config = dict(
    d_shared_expert=0,
    balance_loss=0.0156,
    n_head=2,
    vocab_size=2048,
    qk_norm=False,
    attn_scale=0.0884,
    parallel_block=True,
    extras=['capped logits'],
    init='uniform',
    lr_head=0.0181,
    grad_clip=2.0,
    warmup_steps=200,
    decay_shape='cos',
    seq_len=512,
)
Below are experts of layer 11 (counted from 0) of a mixture-of-experts language model. Rows are named router (the router's row for the expert), down (a neuron's output weights, with its number) and show model dimensions 0-255. Each number is 128 + 32 x the weight over its row's rms, rounded and kept within 0 to 255.
After each expert's rows: "comes before" lists some tokens at least twice as common just after its tokens as in all text. This comes from a sample of Wikipedia text that the model never trained on. Tokens count by the router's weight.

# expert 3
router [105 131 136 138 105  66 152 114 136 123  75  90 145  54 167 139  86 101 123 106 127  85 120 139 153  54 171 122  99 144 103 149 168 127 124  58 121 106 185 121  98  97 182 123  65 150 129 103 182  45 109 140 153 150  83 145 125 183  93 154 108  96 121 163  90 108 202 110  58 171 124 135  98  72 152  71 136  79 136 101 148 106 178 116  73 149 106  91 101  86 162 111 182 115 143 150  58 109 143  93 207  96 183 172 151 160 166 118 139 136 141 186 148 128 169 114 137 140  69 129  75  81 128 114  88 151 124 101 152 114 121 138 107  95 181  71 113 112 118 104 120 167 172  98 147 123 136 109 129 106 108 164 142  89 135 160 128 106 119 180 116 132 120 174 149  84 149 136 114 142  90 123 123 161 119 108 152 100 165 208  96 191 180  89 187 138 138 106 123 157 126 151  92 126  62 110 167 122 119 117 110 106 112 126 128 160 130  66 126  71 124 151 114 165 151  96  97 112 132 100 129 189 123 151  87  94 107 108 151 143 124 102 135 142 127 137 186 147 172 148 111 112 129 160  86  95  98 173 124  86 100 127 155 102 152 113]
down0 [129 222 139 102 138 142 126 134 129  96 174 146 112  96 212 122 145 135 102 131 100 123 154 175 126 160 131 151 108 196 152 183 155 170 211 118 100 134  96 167 139 161  84  65 165 156  88 173 141 138 154 157 104 120 117  73 114 134 135 128 133 115 116 137 144 131 184 170 157 152 104 125 130 118 151 148 147 126 155 112 120 140  86 156 114 171 137 162 152 144 196 110 143 126 130 132 143 151  70 123 149 130  97 159 178 118 121 143 137 174  91 169  87 130  62 163 152 132 185 144 150  76 173 163  71 155  83  91 128  80 143 104 167 100 163  94 135 128 115 108  73 126  65  97 101 108 111 127 129 160 155 169 159 167 133 102 109  85 101 133 110  79 112 138  76 149 144 182 188 138 176  95  93 105 145 149 117 149  90  87 130  84 121 115 174 144 137 110 135 115 138  94  78 127 133 140 169 133 161 119 151  95 159 111 103 141 153 108  45 175 140 139 113 147 177 197 141  89 118 138  64 134 135 114 174  92  99 218 128  50 125 120 146 127 144 118 176 184 169 111  84 182 137 159 143 144 129  74 124 139  96 159 111 114 102 182]
comes before: " the", " a", " ", " was", " he", " re"

# expert 2
router [171 167  91 139  92 156  56 132 131  98  86 183 128 154 169  89 134 124 146 115 145 169 133 184 140  96 125 180  60 129 122 160  99 105 111 159 215 126 216 119 118 157 131 138 137 139 144 143  81  88 103  91 139 108 136 146 120 112  66 106 157 139 150 123 137 128 112 181 150 107  85  79 100 123 163 176 103 106 129 120 100  85  76  88 168  89 110 146  99 165 130 127 118 119  96 155 123 164 113 109  75 133 159  60 173 134 145 122 118 154 143 136 166  99 118 106  76 118 111 198 120  92 160 130 120 107 108 155 161  92 138 171 118 117 117  59 111  98 102  89 105 153  71 105 182 117 154 115 142 128 193 111 136 112 128 200 123  89 177  87 137 133 116 135 141 105 121 186 161 188  76 112 122 134 159  94 141 185  76 153 112 129  89 132 137 141 113 150 148 118  76 179 136  86 157 162 104 113 158  82 119 131  95 151 165  95 197 123 182 159 171 125 159 168  99 144  72 114 143 137 131 141  95 127 152  47 108 185 142 152 123 107 203 142 102 147 133 123 103 166 110  83  68 147 157 125 137  81  72 157 143  97 156 115 113 144]
down0 [137 133  99 117  98 143 147 152 128 124 137 103 123 143 111 172 120 149 134 121 161  83 109 128 151 140 104 119 147 136  86 165 103 179  83 170 123 156 138 189 123 126  82 103 130  92 156 167 178 114 138 164 123 107 167  81 126 152 156 135 119 183 155 171  65 119 133 126 120 219 116 132 158  70  93  99 157 166 166 155  97  62 105 154 229 152  69  77 148 100 144 173 155 167  93 131 139 140 170 139 109 110  87 166 134  83 170 130 126 124 131  62 138  86  88 117 121 140 129 102 122 125 166 134 110 143 138  69 161 154 166 171 104 103  99 137 165 149 148 117 148 176 136 114 142 119 134 125 149 164 133 159 112 155 168 141  92  96 108 164 129 120 120 152  98 161 108 163 170 113  79 153 132 132 141 192 179 127  98 135 185  95 136 159  86 147 149 159 156 103 139 130 159 192 181  85 163 125  98 157 124 157 142 174  80 129 126 114 196 172 149 135  86 103 136 152 103 169 210 176 114 103 178 185  76 105 145  76 101 135  97 171  99 131 111  64 166  62  91  68 142 124 126 146 106 190 168 128 106 121 129 126 162 106 184  96]
comes before: "|", "-", "\n", "S", "20", "N"

# expert 10
router [130 106 143 121 152 105 100  99 160  96 139 128 164 174 127 136  73 161 189 180 173  94  74 150 124 147 107 119 125 151 114 155 137 172 112 175 110 153 144 125 116 130 151 131 170 139 128 213 179  86 146 164  99 150 149 145 156 110 144 113 107  76  97 105 191 163 194 139 131 155 134 127 208 132  86 146 157  67  91  74 182 149 130 117 146  77 175 112 160 110  81  96 108 164  90 172 127 128  95 106 151 105 156 124  94 111 225  93 110 118  60  69 135 135 140 118  86 169 169  97  95  93  75 132 104 124 118 131  82 153 131   0  76 144 100 116  98  97 149 149  82  96 127 170  90 128  83 148 115 110 104 148 108 133 121 125 102  96 119 107 137 115 155 150 190  87  88 135 172 153 128 168 154 134 101 116  94 110 133 133 163 138 174  80  96 114 202 122 192 162 120 141 171 110 114 127 113 128 101 143 147  94 125 160 120 156 139 127 154 154 117 162 104 112 165  88 178 168  82 166 139 117 119 100 168 149 166  93 132  95 143 145 145 126 135  77 102 133 149 169  63 162 104  96 150 132 102 123 120 158 150 156 122 148 156 112]
down2 [164 143 109 164  94 169 135 113 130 136 114  92 157 113 130 108 183  76 163 133  88 148 145 132 131 180  70 138 144 154 138 127 135 142 183  55 149 137 119 113  94 137 155 199 126 143 132 152 166  86  68 203 191  84 200 116 144 108 119 133 166 127 121 167  85 152 116 109 119 117 121 197  81 108 178 148  52  65 107 101 118 124 149 146 118 174 121 169  85 107 148 104 148 100  92 148 111 132 127 177 161  83 128  91 112  85 166 128 131 114 108 135 112 119 148 120 181 155 154 138 133 139 145 113  94 138 138 149 112 149 116 129 156 189 126 109 134  81 180 126  81 105 117 109  91 122  98 142 104 129 117 132 160 110 151 111  82 111 135 123  90 136 181 172 152  95 185 118 121  94 134  49 123  92 146  58 128 138 127 147 111 149 147 154 163 141 135 136  90 100 197 155  50 147 165 157 118 104 139 161  97 101 129 115 123 136 161 151 118  90 163 151 131  91  56 161 102 163 129  66 180 123 101 134  67 104  95 138  77 150 132 103 101 152  84 142  99 209 144 146  81 211 141 201  91 143  98  90 106 165 163 142 142 143  90 142]
comes before: "ed", "ing", "s", " of", "e", "y"

# expert 19
router [119 132 186 140 165  97  84 132 201 118  93 174 144 139 147 148 140  97  87 182 103 136 169 133 117 149 171 106 123 165  92 111 110 117 139 137 172  93 186 135 143 118 102 130 166 124 106  92 136 155 101 144 121 151 114 116 144  86 143 101 116 124  84  45 178 130 127  73  93 148 124 108 124 195 115 155 143 113 162 155  94 119 134 164  84 145  45 173  75 144 200 148 151 131 131 121 181 154 125  85 100 194 186  95 133 103 108 148 108 107 123 185 148 126 128 170 205 128 175 133 176 138 108  93 140  66 122 155 139  45 115 157 159 183 136 138 115 107 120 178 141 168 114  92 134 127 164 151 124 142 133 158 128 110 145  73 109 144  93  98 101 100 111 132 101 126 105 177 136 158 107 144  75 152 128  58 159 139  91 164  94 116 182 169 126 154  81 176 123 117  99 149 186 130 159 122  99 142 142  88 112 126 138  63  99 121 109 137  74  59 125  83 161 166 123 154 128  61  90 101 164 133  68 167 120 138 122 143 109 135 126 104 115 162 140  83 103 102 139 109 110 130 159 129 129 118 121  69 157  89 160 156  61 143  54  91]
down0 [ 66 111 128 128 153  69 164 116 133 105 144 113 182 125 209 135  59 120 134 115 136  75 124 111 117 166 146 106 205 157  52 108 106 150 148  64  91  82 145 146 119 140 130 148 128 134 142  91 151 106 140 140 156 125 114 159  52  69 118 118 119 131  80 158 150 164 130 110 101 110  93 153  77 130 159 106 106 159 104 113 140 212  94 134 149 145 121  79 123 172 111 156 137 138 147 166 180 138 131 172 169 166  93 153 130 112 150 116 118 161 129  98 167 142 173 124 103 108 114 122 117 115 205 159 136 132 112 118 117 177 133 125 131  86 136 111 157 107 142 121 126  81 155 165 131 115 123 163 137 123  34 124  64 111  96 143 109 174 121 154 162 145 131 109 182 105 169  89 157 167 162 151 106 145 121 149 121 136 143 137 151 155 140 129 102 134 119 123 130 166  95 179 120 127 178 105 159 140 132 140 150 147 158 123  81  25  93 124  71 162  63 164 186 197 171 128 148 111  76 151 164 138  66 180 163 105 137 134 122 125 132  62 154 150 211 151 111  95  80  64 183 116 118 136 158 123 148 145 153 124  73 123  97 123 146 169]
comes before: " |", "S", "A", " 1", " 0", " 2"

# expert 13
router [181 125 119 202 120 136  83  66 185 127 180  67 184 185 146 149  62  85 154 148 146 138 126 130 176 147  95 139 135 140 109 111 174 148  98 112  83 128 202 150 153  90 127 138 112 129 131 113 180 152 163 130 107 139 123  75 103  44 189 116 113 147  97 170 140 126 124 125 123 145 110 112 196 150  94 111 178 141 146  91 113 144 155 106 127 161 133 100 130 164 131 105 145 159 199 106  86  66 122 151 122 150 123 100 158 129 159  39 129 137  90 164 116 118 134 149 152 154 115  86  96 123 110 119 123 124 118 125 111 118  63 121 175 111 204 148 156 133 162 131  86 106  81 163 135 145 110 146 173  76 167 101 153 128 129 126 109 171 125 140 141 129 148 160 120 137 110 124 147 148 116 182 151 133 143 165 108 149 137 104 163 131 186 164  92 111  89 115 103 139 119 126 147  84 120 143 112 179  75 142 154 203 208 178 146 117 131 147  91 116 142 102 105  71 176 128 145 153 162 180 112 157 102  90 147 182 138  90 114 134 169 122 213 134 171  97 129  95 118 170 102 115 134  77 191 140 157 155  89 153 122  88  86  80 178 133]
down0 [164  89  95  66 152 104  77 154 121 140 115 121 105 112 124 123 103 123 143 167 125 110 123  85 189 152 147 207 141 150 108 141 165 105 124 147 111 124 167 149 123 125 170 145 110 134 130 127 131 133 145 170 125 144 148  91 151 107 118 105 165 145 136 146 118 126 128 124 124 154 132 255 145  86 121  81 182 137 117 118 180 161 144  78 125 169  90  87 113 171 148 146 133  69 151  76 153 191  86 209 154 149 164 159 195 212 114 100 179 179 139 111  91 148 125 123 142 126 163  94 130 168 154 123 137 157 115  98  97 123  84 125 137 118 128 109 168  73 134 118 102 130  56  98 145 128 131 168 117 152 129 108 157 101 113 155 123  91 130 184 102 171  61 173 149 177 122 114 147 152 139 115 138 136 145 136 138  77  84 142  52 126 130  99 170 125 110 104 123 131 143 187  65 124 162 120 133 130 135 177 177 124  98 172 116 175 158 153 113 106  97  84 115  64 146  92 162  93 142 133  74  69 151 109 131 161 145 128 134 128 229 132 167 136  95 103 104 119 142  90 115 150 100  93 101  88  91 189 136 129 125 169 128  73 102 165]
comes before: "s", " of", ":", ",", " in", "."

# expert 9
router [153 129  92 194  71 108 146  58 172 128 105 146 200 136  93 162 132 104 150 145 124 118 155 192 143 104 105 153  92 165 120 118 205 102 162 123 175  76 169 104 110 163 133 154 103 135 171  60 102 148 123 167 143 103  72  75  54  76 136 104 118 115 124 140 128 114 154 117  97 113  60  68 122  54 144 139 143 172 114 112 135 180 129  81 147 123  88  87  98 135 151 123 153 102 170 152 162 120 130 186 131 146 103 109 198 134 183  82 166 143 114 163 153 147 115 132 155 145 105 156 112 102 131 158 164 110 158 150 157 113 105 104 149 113 110  70 102  71 111 136  89  75 145 142 145 167 171 139 124 164 124  89 202  70  85 107 134 122 155 120 116 116  71 115 111  99 176 145 134 166 137 122  97 160 100 160 107 163  98 195 178 160  88 147 108 103 131 158 106  94 124 124 151  91 189 110 125 139  69 124 102 140 135 120 176  93 157 142 106  79 161  75 117 100 126  87 154 164 135 145 145 164 156 114  95 130  72 127  79 137 109 101 162 108 184  90 154 149 173 148  91  77 149 162 126 144 176 152 131 164  99 100 129 145 138 146]
down0 [150 119 154 161  82 148  55 195 149 118 143 134 150 109 137 125 101 126 109 109 147 131 136 171 152 105 123 102 118 120 111 131 148 113 160 117 154  94 100 140 142 148 144 178 147 163 212 132 101 157 179 132 150 126  94 129 179  71 120 124 172  89 102 148 123 114 143  94 109 146 131 136 145 158 132  88 164  98 115  86 119 153 190  79 157  63 141 153  31 112 130 219  68 111 143 112 113 160 115 191  92 114 132  95  70 133 107  38 131  48  83  80 114  78 142  83 147  94 121 148 173 165  83 100 159 207 103 172 183 102 109 138 145 134 173 119 129 132 169 166 148 107 158 179 159 144 138 139 140  73 154  90 134 160 102 112 111 118 120  97 124  89 101 117 131 109 116 113  76 178 192 101 149  83 128 107 157 112 138 169 126 147 113  86  93 153  97 112 145 103 104  77 155 134 165 183 126 178 126 124  98 167 133 101 144 130 134 116 126  99 174 145 115 124  94 115  92 110 101 144 152 151 114 135  81 114  66 160 160  96 180 135  56 113 133 163  73 120  87 128 135 119 149 136 107 160 127  95 146 158 106 119  71  69 135 106]
comes before: "\n", ":", "-", "|", " 0", " ("

# expert 22
router [ 90 119 147 121  67  99 185 118  89 150 120  67 107  61 146  85 128 101 118  95 111 108  93 121 137 118  94 123 104 139 164 140  90 150 136  71 146  95 221 115 118 140 114  92  66 120 153 108 123  78 126 119 153 178  62  90 170 123 159 182 132 124 179 148 146  91 134 128 121 145 163 107 140  85 109  95 120 116 196  98 130 191 130 148 108 115  88  91  89  68 188  91 124  87 182 126 109 101 121 153 135 152 115 114 162 130 162 140 109 135 165 169 149 121 117 118 116 165 127 160 156 110 112 106 114 141 111 149 150 119 127 112 104 127  80 164 162 149 108 147 161 110 164  60  99  86 128 100 173  95 153 115 129 147 118 160 140 122 127 115 131 101 127  73  90  84 146 109 109  78 160 101 110 113  97 133 101 171 163 204 105 166 132 111 207 102 119 120 169 138 158 141  93 188  61 135 166 123 118 125 140 155 126 119 140 167 113  83 171 118 105  79 176 171 190  42  96 183  56  85 159 151 168 129 142 118  92 129  86 126 150  59 143 121 140 176 109 164 113  91 185 139 161 129  70 171 131 114  81 102 148 125 139 114 117 172]
down0 [145 121 124 202  95  95 113 151 118 139 152 120 157 157 117  96 156  98 125 103  91 122 171 183 130 150 104 120 130 121  87 204  90 173  81 190 142 153 101 161 143 103 134 170 146 155 138 167 129 155  91 152 143 116  70 124 158 148 180  94  86 137 203 165  69 133 164 156 125 193 185  89 119 132  98 123 138 148 135 121 113  71  82  96 134 117 105 101 110 159 154 190 122 100  99 139 119 129 173 110 155  78 122 158 105 157 103 140 147 166 167 162  89  94 130 153 145 132 108 158 147 108  22 115 129 117 131 122 174 105 103 137 115 175 204 158 139 198  85 108 158 115 113 110 146 131 135 121 146 102 110 129 129 111  79 116 154 108 121 127 101 144 109 104  62 138 176 139  74 116  91 150  75 124 138 118 113 175 112 101 157 119  90  77  87 128 132 128 107 180 137 186 138 186  86  76 110 115 105  78 129 136  69 121 184  41 145 122 154  90 172 105 102 115 120 162 162 157 180 141 152  66 154 107 158  67 135  85 180 180 104 144 102  66 128 111 166  97 121  74 131 125 120 142  99 142 144 126 180 125 150 139 151 133 115 120]
comes before: " ", " a", " re", " f", " first", " p"

# expert 29
router [143 126 109 135  91 135 155 163  63 147 123 176 104 139 128 141 157 118  87 154  59 142 142 104 175 160 103 185 115 149  83 111 126 149 184 108 135 158 162 114 154 167 121 116 122  31 115 119 114 147 132 175  74 170  88 101 180  68 166 132 148 160 129 138 113  85 140 115 135 124 127  78  96 127 124 157 118 182 150 137 157  57  79  92 170 154 126 117 140 168 134 207 108  47 106 138 124  58 108 104 162 126 141 105 159 152  81 148 143  92 170 146 168 110 109 149 111 116 159 188  53 148 129 124  76  57 168 167 104 116 131 177  88 205 155 124  95 125 137 157 113  96  97 133 123 129 143 124 134 124 127 199 117 144 159 118 173 124  98  68 148 122 106 103 176 148 131 100 174 104 137 105 106 132 123 138  79 169 166 169 109 135  54 131 136 117 109 145 125  79 111 181  84 134 151 151 136 134 131 123  99 154  78 127 140 196 145 118 132 127 160  98 128 104  60 121  92  84 102  91 180 116 162  74 139 116  53  79 115 135 123 165 110 170 167 161 101 144 127 127  89 115 118 108 136 169 146 187 110 139 130 155 155 122 100 152]
down0 [202 106 200 136 132 122  84 152 124 100 125 139 113 123 115  88 103 109 157 150 141 137 183  89 170 120 108  67 145 150 135 131  97  92 165  88 140 196 126 104 148 181 127 143 153 143 139 170  98 125 116 144 142 149 123 118  99 115 166 186 170 155 133 150  80 141 137 111  83  93 168  72 163 107 103 173 147  91 104 146 157 130 104 175 159 155 105 143 113 120 116  96 110 142 150  93 119 105 104 183 117 106  80  87 131 130 112 129 121 101 123 154 175  53 150  89 146  75 150 118  95  94 177  72 106 111 204  91 126 156 147 101 170 141 179 149 140 148 122  66 132 100  96 215  98 156 158  96 149 154  96 138  60 138 148 153 141 105 177 118 159  67 175 129  93 146 149 129 101 138 162 102 123 113 184 117 111 120  74 197 111  98 135 100 179 133 134 102 131 137 185 136 190 135 184 143  67 106 119 111 138 201 157 183 115 131 145 169  88 115 117 131 138 135 130 127 140  93 142 190 158 160 122 155 131 124 125 133 110  89 114  96 109  91 127 131 158 147 126 110  91  79  90 215  90 174 126 165 107 197 124 169 137 180 163 103]
comes before: " |", ".", ",", ")", "–", ";"

# expert 30
router [134 138 152 174 174 139 118  84 188 171 156 107 102 121 155 127 111 141 126 112 165  99 120 144 159 124 144 123 157 110  89 180 165 171 122 157 110  96 197 155 164 111 163 162 125 151  95 103 130 115 171 104 115 121  75 124 114 114 144 107 168 132 105 125  45 113 137 140 134 185 130 145 173 126 106  72 151 103 131  90 124 138 144 111 152 195 108  86 133 145 126 126 106 121 206 165 116 135 127 139 146 167 157 171 160 162 210 107 160 114  60 145  53 139 149 155 132 175 125  97  86 100 109 143  93 139 147 173 143 123  87 129 148 109 180 166 116 135  86 149  92  92 131 145 120 108 109 187 146  80 154 139 173  98 180 160 101 107 127 121 158 128 129 158 155 180 119 119 120 117 122 201 105 114 148 180 159 157 146 164  88 201 154 123 154  98  90  97 139 139 190 113  48 116 123 133 156 156 130 140 127 223 153 152 135 136 147 108 116 139 144  91 102  52 157 106 127 134 140 138 153 193 118  74 102 143 175  95 135 128 209 160 164 151 202  92 124 155 106 161 156 107 158 123 179  88 155 177 141 140 136 116  96  60 120 164]
down0 [118 144 184  79 144 102 122 119  80 148 168 105 135 169 148  94 117 119 101 126  75 141  72 158 155 184  74  99 149 141 105 133 104  84 169 118  75 106 117  96 166 142  98 119 115  76  88 111  84  90  67 120 133 133 151 154 168  72 170 119 106 211 132 134 143 111 137 124 131 116 106 130 120 141  68 108  87 120  96 137 167 126 151 119 109 142 145 115 120 173 120 130 109 128 129 125 205 126  94 127 120 187  95 138 178 162  73 136 117 100 102 147 190 167  78 110 125 138 183 100 121  79 149 172 103 131 125 187  83 145 141 106 160  97 113 201 104 117 147 155  92 119 129 158  69 144 124 201 119 138 129 115  72 197 153 142 122 129 126 150 118 115 138  86 132 137 135 147  58 121 184 174 134  74 102  96 155 178 146 174 185 125 128  72  84 155 153 130 156  98 156 172 167 154  83 128 121 110 168 162 151 149  78  93 201 109 133 116  92 140 184 117 116  92 120 152  76  81  67 117 133 121  96  89 139 138  85 133 121 187 150 130  76  73 157 140 144 139  92 133 104 178  97 161 117 155 139  83 136  63 147 126 117 132 114 172]
comes before: ".", ",", " to", " in", " of", " and"

# expert 21
router [109 154 117 138 137 142 103 165 146 168 129 108  89 130 135 136  77 169 110 162 177  90 155 165 116 108 168 121 138  99 157 141  77 132 127  78 126 145 139 143  82 125  78  87 170 103 102 139 132 111 181 119 126 110  95 112 176 131 143  98 126 122 119 147  90  72 117 135 143 117 105 133  74  52 119 143 117 220  99 175 144 142 127 100 156 112 106 149 157 170 121 159 130 107 141 127 113 199 135 115 116 149  89 165 168  81 176 203 121  70 122 110  91 122 138 150 111 137 147  70 148  73 133 130 117 116 169 147 133 136  78 113 132 178 171 122 115 170 122 222 107  85  66  84 142 111 158 193 103 160  96 136 156 106 123  76 103 129 133 190  82 186 119  92 152  78 170 110 107 131 145 157 121 109 158 150 134 118  68 140 139 113 160 134 170 101 160 112  98 143 188 122 142  80 145 131  90  76 134 143 114 190 144 111 127  89  78  75 169 172 139 144 120 133 123 119 110 173  83 168 109  63 118 137  69 153 111  34 139 112 115 123 163 168 189 129 132 184  95 124 107 162 161 145  83 128 121 107 108  93  75  94 113 147  85 157]
down0 [156  93 114  91 102  87 102 167 109  83 131 162 132 124 135 124 109 134 147 130 116  61 125 211  93 134 104 144 144 137 129 131 123 127 141  70 122 124 167 113 140 139 177 117 138  65 107 146 127  89 159 123 108 176  85 127 132  98 169  95 172 200 191 145 161 120  90 131  87 131 149 140 137  99  94  90  51 121 101 168  93 121  72 123  34  95 130 102 128 152  99 114 149 135 116 116 180 146 133 133  97 143 107 105 128 139  98  60 108 120  92 108 116 144 115 139  84  96 135 149 150  67 138 105 136 130 164 146 102  97 136 108 167  98 130  55 126 105  89 123  80 108 133  61 192 140 199 127 112 124 141 122 125 156 121 148  86  82 125 155  38 172 104  69 152 187 107 179 170 150 210  77 156 141 130 131 166 141 164  93 109  92 109 168 144 145 134  95  95 135 134 113  86 121 201 137 132 169 144 123 117  95 141 153 152 119 137 118 123 124 151 161 130 128 163 111 133 149  24 134  81 161 140 111 132 145  82 118 146 116 148  96  77 164 114 121 144  71  24 146 159 116 131 128 123 103  71 131 139 180 145  98 112 119 115 145]
comes before: " |", ",", " (", ")", ";", "),"

# expert 15
router [117 102 114 131 144 142 102 143 187 122 153  96  84 180 137 155 118 134 174 124 138 152 181 100 138 190 167 120 162  88 129 139 160 113  85 162  84 104 171  91  84 128 131 128 168 132 102 134 135 112  53 117 177 167 142 140  65  66 198 157 134 151 122 170  73 137 133 112 144 131 152 146 152 154 114 103 125 136 154 134  90 142 146 139 149 108  85  68 103 106  88 106 122 124 143  96 128 100 131 119 134  91 134  53 208 132 160 112 153  82  96 112  66 140 158 153  60 147 142  84 155  95 107 127 143  61 121 105 141 173 161 154 123 127 103 124 147 121  82 170 148  89 154 149 154  71  65 101 177 150 125 104 102 150 143 123 158 140  91 171 115 121 104 123 110 166 171 173 141 131 120 119 107  95  98  72 125  96 115 153 160 171  99 164  77 106 105 129 141 116 160 141 152  70 102 121 116 155 109 187 126 131 178 114 135  61 178 113 170 135 117 147 103  43 161 137 118 152  71 102  52 131  85 102  78 148 142  84 132 104 169  74 129 121  67 142 133  74 165  65 158 132 144 126 141 137 138 229 136 128  89 126 145 120 127 135]
down2 [169 163 116 139 148 115 122 106 122  75 155 144 137 170 104 139 130 127 104 102 162 166 120 149 164 147 107  75 140 113 148 183 164 109 135 112 134 134 121 105 120 113 151  96  85 126 110 147 127  88 151 126 125 132 141  64  90 127 102 112 148 159 178 127 120 138  91  44 169 152 161 156 112 156 136 136 106 152  96 127 112 183 148 152  94 141  92 124  99 122 129  87 152 125 175 132  72  77 141 114 115 144 159  86 146 135  95 144 138 111 141 188  77 170 103 120 110 178 128 179 135 144 158 166 104 147  94 140  31 175 140  66 110 142 140  52 132  95 102 143 111  66 111 169 167 151 101 118 114 123 136 137 144 145 120 115 200 175 115  84 151 132 111 133 139  93 165 200 137 110 111  63 116 208 137  87 125 187 117 119 112 143 131 115 146 141 134 110 122  90 115 170 106 142  92 126 114 170 136 205 185 145 133  86  89 138 128 120  95 102  86 111 138 155  90  97 121  56 135 183 169  89  77 128 164  73 217  50 100 122 181  90 110 133 149 197 173 161 110  92  92 173 124 159  86 131 176 114 128 148 119 120 182 101 141 168]
comes before: ",", " of", " and", ".", " in", " ("

# expert 25
router [ 82 147 133 163 108 163 161 164 129 149 138  55 138 150 140 105 136 170 119 145 135 146 122 198  86 107 131 123 124  98 173 191 108 127 125 113  94 159 111 106 118 136  98 104 158  96 104 124 141 102 149 151 100  83 144 159  98 115 177 149  96 126 128 108 105 159 122 104 108 135  73 151 126  78 131 108 142 197  77 162 115 145 124 155 107 127  91 133 194 135 131 122 137  92  98 144  91 158 124  46 109 152 141 144 232 190 137 137 125  95 134  93  79 143 102 181 112  96 159 153 161 131 154 181 139 174 169 137 139 129 160 130 112 164 170 163 163 162 138 180 140 152 145 118 128  74 109 177 112 181 122 122 119 140 126 140  80 113 227 195  57 129 136 149 148 132 109 127  95 109 200 153 115 136 106 112 131  98 125 155 133 120 140 206 138 117 128 152 124 146 148  92 144  85 112 111  83  91 164 121 117 156  88 144  91  91 164 135 171 180  73 161 156  48 151 140  83 151 132 167  76  96 139  87 102 174 193  68 137 132 146 112 116 124 165 168 134 196 176  97  81 144 125 134 100 150  85 103 151 165 137  95  93 132 176 147]
down0 [164  93 106 147 114 180  84 145 109 168 108  96 136 121 112 134  85  70 116 167 133  78 183 162 106 148 148 136 167 181 133  85  68 187  85 117 158 213 138 112 193 143 139 114 201 136 181 145  74 167 141  86 147 111 153 169 134 134 150 151 133 130 124 157 157 142 118  96 145  96  61 255 161 131 117 116 157 150 111 166  94  71 131 111 170 110  79  92 182 132 158 146  83  68 122 128 149 169 110 107 153 129 168 134 103 148 140  91 162  90  91  90 105 112 198 178 177  94 161  89 117 117 122 176 111  83 136 162 154 133 132 141 119 130 157 159 131 148 128 105 105 107 127 122  86 147  50 103 167 149 112 151 134 177 147 120 154 143  83 145 154 126 169 140 142 135 102 133 117 121 155 134  89 164 123 150 177  70 128 126 143 182  96 156  98 128 107 108 108 128 103 175 133  88 105 139 134 112 125 103 171  69 118 113 142 167 180  91  92 132 132 108 140 166 103  88 185 160 116 130 132 143 129 209 145 131 129  94 155 152 146 126 140 158  99 153  88 144 130 127 119 134 120 197 149 122 102 147 140 133 114 131  92 113 133 202]
comes before: ",", " |", " (", " and", "'", "k"

# expert 28
router [151 117 154 108 151 162 118  97 157  97  82 163 132  80 105  83 160 171 161 106 170 113 142 155 134  88  83 148  60 150 103 138 143 105 170 132 152  84  90 175 165 123 145 157 147 158 102 147 118 152 139 120  68  87 158 100 177 117  96 137 157  78 100  43 145 176 130 120 142  98 151  92 125 110  74 124 124 131  76 124 143 158  91 177 114 176 174 145 137 154 143 159 120 161 110 113 161 161 125 114  72 128 107 101  99 137 124 179 108 133 173 152 186  97 128 116 135 120  35  65  94 129 135 112 117 193 172 123 119 128 147 161 132  76 101 157 105 174 105 154 173 129  61 117 104 108 138 145 128 116 197  94 164 132 151 162 204 134 168 130 188 133  85 138 150 161 117 127 118 105 116 122 145  87  99 126 151 164 129  73 107 120 125 122  95 131 123  84  99 156  74 122  75 143  92 164 154 103 150  69 157 136 121 141 110  87 201 149 129 100  83 199  99 121 142 113 157 138  92 104 111 175 126 163 156 112  72 162 125 147 109 138 159 127  97 201  80 119 127  87 126  80 116 115 136  97 113  89 167  91 163 103 157  76  51 107]
down2 [114 111 131 123  98 183 125 110  41 167 147  90 132 144 141 169 131 154 121 113 120 120 152 148 112 130 134  86 120  93  95 132 138 144 110 207  94 146 168 112 177 120 113  88  97 122 124 167  49 157 110 112 110 127 119 142 167  77 133 154 132 136  17 135 153  86 190 222 120 148 120  95 159 128 124 141 201  84 125 115 166 191 169 139 201 134 128 147 133 127 164 107 102 113 116 209 111 150  90  55 159 171 123 120 125 130 136  92 123 176 181 124 116 128 139 101 168 130 104 145 144  87 137 167  97 194  72  98 163 111 149 132 119 106 115 158 162  99 116 103 175 124 118 121 130 104 132  68 129 111 116 167 141 114  34 178 157 114 116  87  99 117 164 166 144 132 122 114 126 108  74 116 118 120 171 141 111 164 109  91 132 113 121 126 192 140 171 106 114 133 129 126  96  99 150 167 142 160 152 184 134  83 168 113 182  86 133 136 109  85 148 110 106  72  62 114 163  64  83 120 172 171 112 130  92 132 153 172 109 136  87  52 110 110 195 135 148 154 129  92 142 146 125 129 121 107 148 121 123 127 108 146  82 101 144 152]
comes before: "|", "-", "n", "d", "st", "ct"